Weights of a small mixture-of-experts language model, trained from scratch on English Wikipedia.
Size: width 256, vocabulary 8192.
Below are experts of layer 8 (counted from 0) of a mixture-of-experts language model. Rows are named router (the router's row for the expert), gate (a neuron's input weights, with its number), up (a neuron's input weights, with its number), down (a neuron's output weights, with its number) and show model dimensions 0-255. Each number is 128 + 24 x the weight over its row's rms, rounded and kept within 0 to 255. Numbers have three digits each.
Before each expert's rows: a language model's description of what the expert responds to; "comes after" lists some tokens at least twice as common just before its tokens as in all text. This comes from a sample of Wikipedia text that the model never trained on. Tokens count by the router's weight.

# expert 63
It responds to: Numerals, spelled-out numbers and years in dates or counts, such as six, two years, 2008, 1911, c. 300.
comes after: " in", ",", " 18", "19", ":", "–"
router:151117096102150132163169179154101178148139088165101107161132143111152114120127113133125098140118133193116125083143146142124130163123085142153145121141101132161139135124132091128144084109124177172118136102086137076096124107108074126135130159114107102104164109153125163111141134102126105138109163114116128105135136111104136127087087158118084152106115111149119107090121114107125141144158146150130147147152175095111116138090091110143135115084130156129135114129154133140170064135114137149138134106103125094149109169148185174137119179130149122118146130127116112092135119158143138095108136156138146131084141149101125144103119111104109114102143113099132163103135175155122110125134120094106098109173153163131132129170115141125118129114157132148112076114128168131112140168129115
gate1:115116120081151139143116109140093092095122135114072125137150170133154129102118140164151135150150180113138122140187161146121146146158109181124106112118106178129159150161133118139117123081134104125150103110118108129111134102156122175121125160130108119126132133130107117142071117104115114142167113097108156163117147128133124096128114160115122118125109139090165141154134107127118162109126076157117166133120117112109125148132143114133138144133123131119106141133143104190183115165146152124133123148140106115179095138155119151131160119115148143129129140150130178113121095113113071137113108131150108146124128126116139107162142128161137165136151160150122157168126139139143097105170097146129106124179157079085096121135178138172122144133103100104106120079101138140103190183154092
up1:157121136126111134116133124121114121111141158149141120126136093111087126124101141100069105116123105149130122096163112163110130166186115100138097104072099139125143104075162145115073148131129090114121162096102109152107142110105085122127140147124112167102159100163175140173116140129148131114079145174161107108134190138144126147131120122084132148128121128133148116102087156112137107113124110135137138093145112120123138124112119107165130114180152100135100102147136135117113154093104084090124116148139172141103170126125111165148136194136128137152112130075122080086120132135161100109131129157082153118132146119140133121146142188118154118117100073139119134118131151139115168097132179096151116145110158120145111121109131148113096088152132146136155127153145119123170125139133133
down1:151171135145111112125132126135101131122109140130145122122153127148118115158113091075120083131137141146103093132084097103112139124137156132125140115149104142110110134154199175093111116143119125147118183125146112092148092162088149109143117091092143098113124106129109095135079157103147150107124141125155131150143137160133144102132129068126075159116131125139140128102161111125161121113167128137132097140145138106134100114114121127132089130159098104100131112146151099141140138102091148103137137151116101116120142103153160111119139150090066122111137136119160156094127112109111113109103164105147180114124144110149165132140134124123120052142111157102191112127158162153134126146131159102136108103147122124203140090120135126128070153152137124148103124130136107100125143121055119
gate2:090082113062120133137124143098122108123142138113117132123133122146173065152105146113143135124103126132147111120184099103142133137130179150129114146163157116081151084128106161114164131117102108126135105106146101107115152135120106137126127159128141093128117161132141114148154101120082118114125078139094141130141143164128173149112167163129147111183106096138123131141129131094144109116123096122088124132154117154142075094115125137149139151146122140096139115078146087160123145146145156138125172110112107074139158100129168150103099083082148112123154146096100109182115100163136088098140127089156110093102119178139104152152128152144116130150118152105138130112116137130141142124127105128106126125144103112128135121140205156120116139131119109135110174154098169089112113138125105
up2:117131137109136135121108064131139153137123134123083123134121096134141140136120132092098125140155113104106131150151127112114142109140094139101138099103093113130132192113175167130135107123119115107117154124119114151123129184166165159107162135108123104147132114138094170099090149168094161123135115148109147118159106117137127133118091110112140151161138162134175146133125150066133124136082145083109144140087114120124127089110113123077110112140128136143129141124124098096136063154131140127152114096148119110129067163080062107113162105148115151131098144094114153097103129098078133146168145147185141080123120088134135157098157111114136126103087136157155152131124103134137143095162135139142142134103118085143101069116127132115102115144148153161124096129141101143132136132123140
down2:128112133073094155115092105136125069162089130089151149083158104174150073167117095113095129101118107148103134087140123142106143135144160110144141098106121105121158117084121089097152174160072136142146140128184124110114142152115116182118093138132161151131148113126132123142168132157152114109123139135130148149108120136134111142089158145093144108114084159110147127124148146128093141104110162142098166120154076147165159107136119113106109101141110157104137131110119118085126153140129125114168135157161124166123119142138150169121101130125129179110062124137134122121128153105109140148127129098099099127144076122115085120155110146165116123156092178178087168146136104149157090103139148119147149130140140137117142132146101137133115127128107149124143132114107139130116150111131147
gate3:152100106204137147099080107138101136128149123102124100131105152144112118090133124111114138131120169123129118131122115119081182136050110123176136135120126133139141102127170158091126124146115132138126094142173127098153170082127124128137101140136168136127112126101155125143139127142123131134108098169130144118130155098138151119128144130108193085149149132155144151160162167121132176073134172144092109154161160131124076153130129137133120127148120142139141150118143104136145157147112125110068141127131129061182127124134128161117146151120135147120124148132100104147145177136155127167143155153089141123116103131084165125156098126111130140136091148098109125131127139121108146130148132113102068148141175146131084122089133155131116186133116128124116140094170111140135105132128136
up3:135132105188149143145098103095087110139113120105140098133141101172193132066106137103125107106143126105148106132110141115102163147105124155147067119140124120154148125132156155124120096135136144114187130077130093124147141097157139134107125147116142134153113181138154116117165143101117113116166151111108147103128083133157132177142137107142133124141089115152148167164159200142112159095123149133130136161152121151120113121078125121093118100108147150148147089134145105103137095164121167105127140108136119079145140106111130162164134105139138147135135110165074078150103130156144115132090146128133143137097115098124113132131106127169090103113143108073122119095128129109135140107121122107122117131135157141133161129142114108146088137165165116150131118150174118169166104131136139
down3:155098138147139119145130134108126125093171126138122173113157110112123092157127122158157119109125127158137107121151182089131118135129151128128126196135133120171142112151180143111101150144150078082119137088144086114151123087135135141141086118093158156092154119152147145162139153138125116104131182167119077159165132137144118162133126105122150112105142100141142127113130105137116138095101135142130155124110133145178126129145099164128127098132097115115140091100147108177116156158132180124159148137159117098124145163111117150115156130118150177116092145152096130150123177111096138130123077135147159163077134097143125109142136148150140094105103138144149131110106106094151172133081133097173129072131161116101140131162111147116125155141162167119112159136144101124124146133132145
gate4:106114168108088154134104129136094093168105121118125133098104117118143140148165109129145175163070148109112112089151109177122112127037108127141141146187156163138116133106115197126110099113151110124133118140102082180123138161099152133088140127179149112140137142115078112088096157087151100152142139118109114122125151148122121099115086144065134108108120135098141114115111108105121129085133139145121084146117145131149127122125124093144138100089151149135138125123132082150127120110110156122136157123121129122106144140146057120114120113112134128100139135125130115130126144150152115119144130160123129111147131106085147125122110118138131148100156137102131102156176151115135109114175116109118126133088171148135117142110106125141129153163156152170160122139092130091131125184116167
up4:111140106129085133103078117139102129147109134105144110130143139160110138144132114129104155122102140116102115125130156144095116126063108113145092143127182174204155170165100161133119127105133135164129154108106084083181114139102164182147113124122112140106118162144138127132102153138151109141127148132170115107125094160176127119139107167084150101113113145146120122171096117145111101108140129128122136146103086146125125163127096114147125093132138136181147151159110118125149100136099118095119130095111183139130136205121121154132139123121118132174125144137124082140151151114145108119133131140134165164137117117136157139146163153120124128069127106131120099115137110171097076133158102148091137135144145135128133116127117146128147112130116130169130120123133101107078157179157099
down4:136135053156164133134109114146148134131166104135151093146149153117098140119114112143132151141131121113089138119110143144132112122125129133118139093138166126170093179148111088089156105138110107166162124098119145096150129125116149124140125119113113126115104126156163103174131072124145110133161078159151123088125160122127108128106113145170114129137162130112194122144112133146164102138152107141107091129096138145131152137150104134127107142153137182084133174151113127126128084126107177124145128129131153155104141115142169142105081111153118144145133121150136133150137105116068088115173134128156131095085123104109172147178161124096167093127091132078126081142150089156089123123119152117095121120128137107155095142080130126149110114108134148175098154117138130133131145127146130
gate5:116152117105106158110118119106071105116114155124113122108118153109122127117116147122132095148123149156124160109135113145122127153159132115148128135139139106101085120109129095077122116152143163132157104123132145128146085072175106122083160114177089104104135143118184157097125107109148113145133098134117137159095142161082084125121114099188091137116138118108107081159167148133140124111138108109102131136097122149143096155133163166135110120164149119156149121119174144103100102125100129101120147109116118136150155183112119077086114158130136108113115091135147128147110176146170141159161137165119128150141120131112149191127118110100122094123124165139138120112113132154165122098144183096164159108166157155158135098122121105135178120160141120122117110142127129159164145135102131
up5:097113126127144113128154130074100152108111092131122099122107141103102129116140162132110066113111127124119152124104132119104108143100080126114159130119116153103075124142143112120146099164094143149142120113121127107114109133141126175103109138145139119112091179145174096128150097126096132139114146167093157157122147105102097141119108144111131116137118187147099132118126139110142142146053155102103166116131143140143121154160169133115109127133117110155119090095155121111134131138133106151119159191113088146148123181148112125097126140086133126130129102130158068171115144131143108173163110152110132088114146131166141136121177120084097091075129125140130105106129130100154136105146126097117147115140105120106101154168088090162079147131112133149156154141191120130145126122127114
down5:168139153133121136128116136141125108111153188147133153103143102095135129118132079107118123132123102100144123126103189126106168126131105143121183113135136135097115106129127119116148147086153115138137159172124137091117143086097162122112165114103130126167161114128084124126194136100135138138140120151132137072119178148152116170114147107111126137103147136111094148150129123159130127171162134132146108104101161109146155134095131162163125102135106175127148131105140123098125148126125163151148210076080136117113084117151142145147126138121102127120126123151100125108163063091109092141131111110164127123143135166131122176126140104148147131138123086162121134100180146112130136136130109131111122153106128101158098143093103144118147097083129111166139083163106090128133146131117142

# expert 17
It responds to: Pipe characters separating table cells in sports and election results, plus list labels like Synonyms and sentence-opening Since, But.
comes after: "\n", "  ", ")", " MF", " DF", "\""
router:133123116120175107151158156129120131130163084154096101118164147149143106145140127089133133161105140156095122132102113113101113153108138168142124116149097169140161165068156114110141096154150146113096137085116157111106147123095115111113141142110108098141163079138126131104129153109109098146126182120129116122109140101097115093124100156099062168109154151128113130143124110104135151163119160109160150093147108124090115128107107123135123137090183152127164155124159139101160125099125127122150133091110118104179093132140128169144127149135150135156130102106117101111125153164121183130117120150118168113099152145093139152089185085109093135126122126114160138132131156153125129155146097117106150131132112141131132161156111167151119113120187120121105131114131149182135134160075141
gate2:141076143143065127142158128112133153125098148071121117108138122146121126132082104148103134160114153149129118126111103139119123136180123100097109128146146101151149152137154104090121171081116135143121137113145126119123120112132119182158086156156118081083095084148130156143100167127144114145156131141110120110140105124126102144118105122133099157130143145154150117134116132125120147153166141128148100131152062114121135126141122134103101127086166095088137126087148108088118130108155103108121181087122132095128123168182082105137116136143163114129125113123124101143120090133118127101117164145099105167138150118154119132136145114112093131102144164119101105137131160140121154111091096130098118088153157102109113092094084057135088166118131124110146121123133083098122149109166111
up2:173144139167145109149126151090141143136090146115144102124104095150098116121107147166076147150164144162114129122102096140099153146180154161092078114162088154095123157148117096079174108101110144183117122144161154096138113108120112145109116127144141082127107103179092142096142148109127126132135122123109154101149123128131122149162116123089124140134158087133145117139146141164094149161141176126149113108160088131164143106171086122131132106121131079113157171133162105096106127090132139123125134112127141096113111129183106146115106147145119110135136155145142091121106081131131178160147134143107121171118140101123137151119134081121136136125155168120097145141121150135142150141115077135106143113202130130112153138125098115123113141159130101141105133136143107123100138104154125
down2:091122031105158158120135112161168149117097147153096155140109120102122122128149106129110140100108115171134138142117156116131066108136154123202070141099106108183120136139141118143139136120101084134160126098108119164146109134110130126130093147122089132129143106133092127102103126118110128117106159106129096156086099094149145119119127126126145119129123130143131119105129100134119153141122146126143155103139123114151121166125132163139090138064144113066127154168161143161080120064130137142186111186133129130142154161091106131124117111128149121104105144079110154162130172107118121146114115116161144153168144115122136125142135117124135134160109087129098150116159103117111149132151150113127112104106096117112120140129137114113130124132146092116113135143159191104140126096125093
gate3:092163114126112120146132201111137102103111113126147157105164076130142077132148092132119134146180076159133142171119121157154127114182111114086136141101129142125120124103112116179149126132092166121108127177102137147146114102104121116124112121112124151133147083104124128096102177109133118141153104114156118112117121147108142143085148142137114138153158158122133113161095161119140118105116138086181151110099127134134130095124128158106090154113139147145167140150071113126119144140106152124142154125108092128122144139132105125142175128121164146127137114122153097160159081109091187139153144120145152155142119132113088134093142094138138105108054124118127163123092163148139090141110098125166093169144113139146120126146119134133157128165136086142112150166135100136159127118116115
up3:087153153126114067167130174159156109127157141136124123119105129114114152128110078159160175171146117146103113192131125115102130138148095107131108149109112142144140121116147100150126162141122100128108125138072109126151125127090182118104150140186126166142156137113107106116135120129131147142134087111131131142089101139104157152152156144153139145154160188156126135178122143114116177131115210095134152130094109096144129109150141109126163109135115175107145191155106151145134139153139103146123143111139140142139112134091118108150111107115124151105091090150131100136147138131094104178118130167120123118135114128130143155126158108107105125113087111129118118129130178153151127154115111156160131118161133107178124162157104146135109108170151119119071121113150112104126122120135120
down3:100111068089129134129122142108108101100120140096127184152150127151108068136123085091130097143106130172158117110112126097132106153104123123148066106123135127093125145090109139152118114145134135127091110164094114142142123155122139083089115096176140121115162136126152124165125086117174139098116137122108168109129149073149096101161118130075153178127127123139136151115101133115132112164152129129080095085133129118147099146117137131147139144101133132115124137143144118128131092108126166093119133150141125121129140160123154103145110164097150146122148132103115124133135111098094111129140130126129068114129107110126165144174153068099102174137115148118137128153139153103103106141104137113166133118097158087142184130117159132138131114089142159097108153119105065168136101124116137
gate4:161161113151127165103136135115151150110171108140116127132133138105165102102142121100122132132139109105119139130131085126114090152144095131104144139127099168116141124131133183142113155116112143137089114148147090108127107124170119155112112120092145143154126138150123132127126102110116105119134129144128146132140113131134093116150068120138101113147145121134156187182127117153132118145123152178143144178107081137125096164098118110122117170148137131078068082109114158118135118164115176142090145187134111137176118131167137118087093110142106148161123148133100103098116101097131167123132122110117160138119173089121126136098147109111165181118094046134126116116168159169107124128106133116120131166122110138122108094135070128130117120142145122123159161118143148147100143122092150
up4:123137105131133114099124143153201139147148118135095138122090136092113109124105125136134097117157150120098142103140129101091127165149116079190151102128081140092140113161149134184141115138126089118124068141143129116139135093147115161130144134079100126119150102152166126131167125125135143147125121133199112133110101168153112122113121128106078130143154176107139159159152071144143107137107124154080151143115155136090114109117175093128146165130130154166117136113098121125143123141113161158113115146148144101155150108127156142146125157124097130125098158150150112100137108117097180117114138135132145119101125122147105126111170110149164141133071103097123147126139118131086112135133169124107184143159089093123114144161070125131151110163116125131156148092115121141102131117123137
down4:163106171160130125115117181141124144121114127139139122096108135126082090161147122132150086093117111098130155138109116125138176148096118116114084133077167150119106127108120110135099116121089131106144139140154164110088149157141150108143117163093103149142133095149115146138132127106119135106094122112147088153120121143129071184119141145169102125134098090102069138130110152104104145115158112101104138126149158159171185078118117161096120145146163139156073125140161114121150132122096134116134165155126125100137107113096155115152086115138154167142156111138180151112104079149089161100145111132168095136131104130111122093164092186130111143100144106106112149113107115134131118130150117155118130124109147154111117124133157110119138154087132125104087118100110122134124093132122131
gate5:130137092125135148122130126128127153129107115168137109097151174098097130162154111119124139082095140164113138126119190098113149122123144130131137116130177098135126107146144164092167148144071162158079129151133115149142117094143146196164094144144151114128145144139184098114056112127117149174137116142139124160140119113096151117139104138078133144153145130127122150115102138106109161157108129113146151110115160145111110130131138120102126160171142152090141180092082129134135140138137126150112148130128087119131103127099170083149131135127106130108105120097123111112066123091117162134102197105136172123123127118140109116129139147070134143120147148155145110084114090135145157172100137109110148116141129125131090139113092124113103144114095135120126162118145118156147169154133118
up5:128113090129138114099142146124094110124133168113119113154122137139137114104124106104129134123113141127135108072124156159103156086172121130114171131132120097147158151121179151159097113090129190126097137080118125120139112111128127144141124099109143137138127148148126115098115159144098098123168134133102141146130098107180104114169111136098184133129130152131130154108110093125077106183107109101156128086129143108099092098176102102182123095112143145156117149188132151143114142149147087109132128139117139146145119106123108111120160101099099123121135138085097135092108123142148135135101146157122130159083125111132138113135101172121164110100134153119157164109105121140180130113136128136129139123127102083135129091175081138149126151097134138130117131092169084076171159129097129
down5:132129157134104159120141144120137093156133113138140153157108078131169093116137170134155138136149144145140145126127101136129131131106112137167124098141144127113104145137102125089138114154150172139153165119175178156148170073177124139165095174134089127091120107122130140112136109148159141100109128163129089116124125093114129132137132096155127089129114142102123117127162182108129120079123139087074109150122132128143137065171118121144131137120148140116102131130128137130174115072111191152111114118109136107129119109128158144149109133133145155117131091117104123149153138160119107101130180101127082092177150134156125126169095144172126173127124097142114165157116146173150144133161126129139138162127163115133109139127102119146122102117104129152090133156104136105121086116091184
gate6:076091124153118138120129097140104146137111163128082136156133095124107133144140114101144137143119112078075140059109127131134096123105125150109118128152130159097121128135120130154100152101146153173165149154141147140139180103177128115144112123143135145123132091135133097154129127105114092170147144175123115134144157133075153126105128107110107116127114155151104110134122155102087136141172137116145160140141104126148127134161168103128170136129193120123132082150144126156090133082136152069131170130121129118138159098110135109132120139128141126121193156106173107142113105169134141096159154107134135165086101133108130171150123124068135095126100133107092144121119139133139143122119163145135120164137127107107157109147148105152114141191114153135117100134123105120136143136185169
up6:130182154133112139160083156087119142117143126115141142106152121168154104096144136130140171180138128137168133132135106119096137165139143096171128061103120116121118120112119146087139101120089134122097109153106112093169115105135109144134138148063131115146124114109115099114148094129148168118105149142117140142076115131165105167156118105159151141112171132148135152090124110161146107131105071133113124085112129111096160106128095138139069097135114138146098114142120120136166125135115107127100103113097123089125143132163120110136173126180145124146137113144138105143131136145102137149153092146125087080138159137123135120098136123136122096107102099139075118187126166131143156125132108112150119116124168122132096138125114151100134090114147143108172170107135103103090127073137112
down6:138152106164114146163146124126142164166157120136155125135141122130127126183115135180139087115115150139114124158152089109153111101096149097165085128110152101142170143124183117114127103115139158140137137084166143151136126148118150142100146127107106083103111126171132158083159132125120125157117136107131131132072141113172107128151106131145174114124153121111173143110160131119160144101071136113137101146119097120147103108142122147124119115105127164127128115136099143091141150119096145119136113117148111091128121139101182118134083113129106128113133100082137116125090138081146146158125106122174134149137102102117110133125152139164174131131130140155142083088120125128109138123164168039142148162118144116128150151131123169109164144093146082144098128131111185123103106157119131

# expert 19
It responds to: Pipe separators ending cells in Wikipedia tables of results, lists and schedules, especially before a line break or a number.
comes after: "  ", ")", " 0", "0", " —", "%"
router:148094095110128091170153168128080155151131090166099101129137114159135102109132117115159111142149143164103165105093107134092124123121098158138148122145111134140162153082131092087146146130116151135132126090097135102118148132125119095117167167108079117148147130119151124099150111122130132132122149091111092098173145073126133102104091137082109135139128103106116124133116133129153167145132138146155150109157136116134111108139077107138135135108122121131167176145158142104143108098114168093105123090080102105149104126155166182120145151099138146092148116118107117095129159182120154095078129162122125142089154146128092152109166095095115128113139119118132155114135173138151142139143082147107094112151116137146120134122125107129108166110167128125118124103101130147083161162106100
gate1:078133132098129109127135156091112145110158092148123085165095158168084156132114103147163109141105129157157186143127128128129155141141107129155110138143162154088158154076162151088135132087120098141112150116094120126117136142172121117127140137124096118137131172114135134107134104134150153136096165117173128133156116152115154162146141080123139124103173120107127174162118059126156172138100068125146114168135118136128123134133100128136127150103145101144092116119149135132126126137117166123118125115114109161133114140150136130163141140107121131145123143149119128135154144130141118169117114130107145155103132154171131135128146131147136159065172126151125136097134126149133121168170151180130111124139181126133084096152131117145049140147140145103172126122110118074169153146126129
up1:121165087134131143124144137101087138141140121161096102148137136112083121096097150137184159137108124097174148129100114164091177148124145142135137125154150178115114168161143138104100114131109122133096094135128139149134114076159143116075167170124126139131111162094092130111098162125149144097154162133159137140158131161156139132150139120133090119153114099146144147158145139119118130130179106137153117171127112135159109113132070137146089165138157078136094156158156096133094155121133127136112113092123126156145122120126162151153140155111140119139112149154116118146123137156146100138103151187104110174110138141162135131144170110138127117124159151140130100091106124147139124134126151141106110123123127083155109091129145119111121108159146126100068172098135129181114083132085126
down1:156106098107129154147127074154149125124088135154152165142124163095143174122110133130203152149108115078122139132152109138076141127097166160108104138103121135176112125166118143151075112120101125126125165176138147137150154120130148143142090104127159168113133130133160120119080165115122091119161130176133106117112153095170125108162149141110117110110119119156140192158140157124098142128147098110111093122158181114147114083133138129135104126136130118103112130119160126134131120118117105147119123141113105133183130151155115141082155152087113141145091111141125151133145114080119149143142148167092119129108125083114126096174133132139147137180121137129127111159102117122134139176146120167146140101124116093142155112108146144125143106102189112102110133128160136160143107091131119
gate2:095119130127138147086152082115125155109127126162114107109131060091148148133133125144125109162143148128093148065074135129151146124145174085161136162097162090143139121155148141091107111158135095116166150122115141147142158127098145120162128132128120127141135100142075154128161144105136141163130171117132087144139174138088128156142125122137119119137148146139097125106153077154130147102141118158149157135113118130124132137099116134104133112096114128145131089157102101135127111106104131101132144107114160167136135109118142103110138169109121136150146150148153160162163125173140185091127139091170137117147171110101106163112138096144110083138127135150085104133120119103114159109137120129161089201128136140089111134131065094104140142170137120177132129122121153118124143131134115
up2:154148144097099161120105133105145100171144163160113146158117179121117071122159095133096145111128117133163080163133096100142113124103068133104148090152122120138134135126121089121186094159107123108145103102138112138138075125134108113126131150117135100087104151121130127157120106129145122113123144148098129134142109160165124117121142110102137131146101085125172118136096170091123129129150137111058120126151143151153109136091139136174121128109136141082073175090173153137081117123133197154118118159139107106098130123144097110157099094110125100104113132124086173134099130132157111148129127152156095111123138157171120113132100153100136154130133135134134139148191123106129138103129098127103125126137132091158158104135121125123112129123109164106118114134091104141177108115110131
down2:117132188070124139106162171129175144112131098069135106104144151142114151117180134127126161182102146111160098115119122137153145141111143140124127155131119121151094120133126151106114148158134141130119097139149150132109117095096165124082128152155125140131085093160092115098119137118131126093118184147138103140091085113127157150082116115145141086116139139156165118136103149120199158121148101123126175161114129131151142133168137119108148167123125118120145137086120146149148128099154073102148122130114148172119125106130193084167122124119164130138124132111121113155171143155145104126155120158166144102128101135129143135077142119153141128144133094137126149129132114135100124107114174109119134131163144124145108131112118161127119114132167088102129122202128137089170126132122117
gate3:107107167151175100139124119083114114168106105116152120117128119132152091157135140095154087113112143165175113163129134156107175093170122146120134097134122143123127138152150105132165109116141129084150171077140140134109147133186107117105109126110147130161128141127096123175146153135133160143161153097143148129107123128110094114121116099133119111140087159128143106117090135137113139099140117141143129124075111176167116108137142113125132124068126135133131091117151146125124107100124137161106116130146160090134157186119121135129134159144124142116096086103114160092082126101140138100111093110138081134156167114146079108172136103105154140114130121140177134099091129160153102103101110151163137137078186161119108081144116112135117114152118140154112122110106143137162087132111118
up3:118193089110111115113126125121125154100117156142106083125172133129135170175095130118097133137177136134093112114146117092125156115108112145128132142140123145125146162088146186144156152147099164146134113143160156120110118150136130134119138155155126089107095111104154125097110112126117107134117067119103140128111146113144153105131125109146101088112152090141134128127104086108121122153078162079109137115149125135113123141127127135147109176124191133087135153110100115117139165150139159145112106146130086144138081125093128125116122150106166135149126137123138102146126138140162151120149180157066165129102081166152164120140150117163093127113118107118077134180108141156139149156109151120119153104139106114142171149143102141155129133121123119138124144087132110110149196104169115
down3:131113180144132105098101137098125109117167154141066150140120097160153159125095108158109133167132125130110116161135096137131125109127120119123078100111167152127144140094106131112115131141115163141144121130161140095135123147131076101137109167147082108136176102162132126105159089155137109119114094161117140138146137133107125122121177141154131145098157147086107134125125109092126107141120136154158109131151145103060127093141167114123162144110126104140127113128102096088125083116108086128108168100133106100093105135148095119162164137154124159140152194132152134147109127145089115153146100155104095111151075178142124144129121123148086117108125094128117111146132150130125096098126158138113124109172126140098134109140113174146144096136161129137098076145113106116126131150175167
gate4:146125092118153103129133123128130139158107073158110101098133104066129115123118152146146110079113110110128124099114157107152133168118102171110175146118136131113108123154128140149166139137123120124115149148154085125154116130115110146138153159127111140135135124142103131113166136093140154143167140143134112085149158157114127097132122056054087084142196089155114145104149093112118137136110100147128183137147138088118145135135133129086159131110105138140090123110113090140131123127129154146085117097122112119114048114103139132126139088082083151136102113166140140143077155142097143129087159108145148156141133119144121118146123130126133128155114151111079118147121140152118111149126142100113073127163128093116154105146142138120131125118110094117114133140127111169137117183098116
up4:101133131090104134134105149162162197092095101100126150131099148142120135115129131134156148135138105119151116134176124134091089107134113090155133186105098109128128123139146110168129141113107148108109076117103107179134103080163082143136150186110115137072159103107148123092101161111130140151135133131143136111138127136127138115172144139173139114119103118109083133135103121154125095153152160128102116113140096117104142130152136143140154131133128153121096127128090106102080152132114155110146137113139140143131157112132143143083147127103140084136064106122113152112140197126079117129122132160087102154133113159145105111122109157175135146137132118136120076139095111147125147133131139120138137114095149099150109138162099076158066138119143144133114116090135137169112117136092122
down4:111131167132109139091127095108117119115118103093141123154143135097140110124073118138118139161196156154118103126109136142149155165121125130127110122102141090119121163107136108095151130133141097096146119129150142166131087116120137152143100092145133127133131168098123103155097166121123123113144140096102190116084092116104136088089092127128146147094118128133133095167122106119080112150124135152113102125123104146122140144132099096079097117127163138108123107170164120108149160117109164161138068114166185148126087146168098122139147144126131103108151101176174117169130116108136087109133115133135094128107136083119125138151108118125127133133127135140145117135134158123135151165108181133128100114128162124127146170113114135144117185141094195079141128112113135152161107139122162
gate5:143166153160107099114190176132091145146141120128127124097152105150069142188156165149123088165130120153178113110116117151107130138122132155093162102134132097142170110125124132126143142159157143184129132133133142142118132093088078123163153147129127135119119133130183131121161124110125166113134087147120110164161092171112074127104140110126119097093131129154130133090165112146139158149130124133117124142126125120113133109158130129170128092131136120142127143175128110162165137132150111162123138121068120114165140139171143103137120140126152128130113119117120136108091090160125111090139158115121128120106113129125119147136067109133151129142152133079102149101098125120165122162143119098100147156115111154111090141145135105099148154140141110126079169118155111098144134139051145
up5:104161137131111135126114114150139080116142140081082164145106125171102143135134127144116151172118117114115131148109120154151115095130114107127119123111153074113143157095089116095093088108137158118103130098118123162122119116115120133106094119102127145137137141128115123121126107128081121123094081126111138154085142111131133130105108188099135182131128125131146136175136131149090128120162151105087145063140099158103119142088126147127119137181113130103118145143142102108088126101086060145135163124142137114108138112110128168147111113133113165114134179141138105132140131131115127133136109169115105111141130144082141111141116146154104162116135128118124083169150150103145065097123160168169119111119116101095084134154120142125105168146095128092138119148094119102135093182173156
down5:118129092159128077091117115124090087142124149118135153116099089133131148117115098143126101137167117179160130134146126105096129121152106114157097089171128059124126136131156114142155152142145150149154130162110132136154131129130128160114077167098144112183147183150137115108144117101124111149133188158111149162127138086135091121121124106133126154094128128103110147146123118126070094127128191107132134095160120170113099153132133151156063159145118135123133113156106096124130186082116147162156153123101150107126142143111134165129106195140103149128123106127179129085124116109133161142114137107140081148123164142175162147132109130142132131117100164124130118123106112126081068138157130119107143142112125136127128133093120130110125125155143158121134108113124114102137121119149115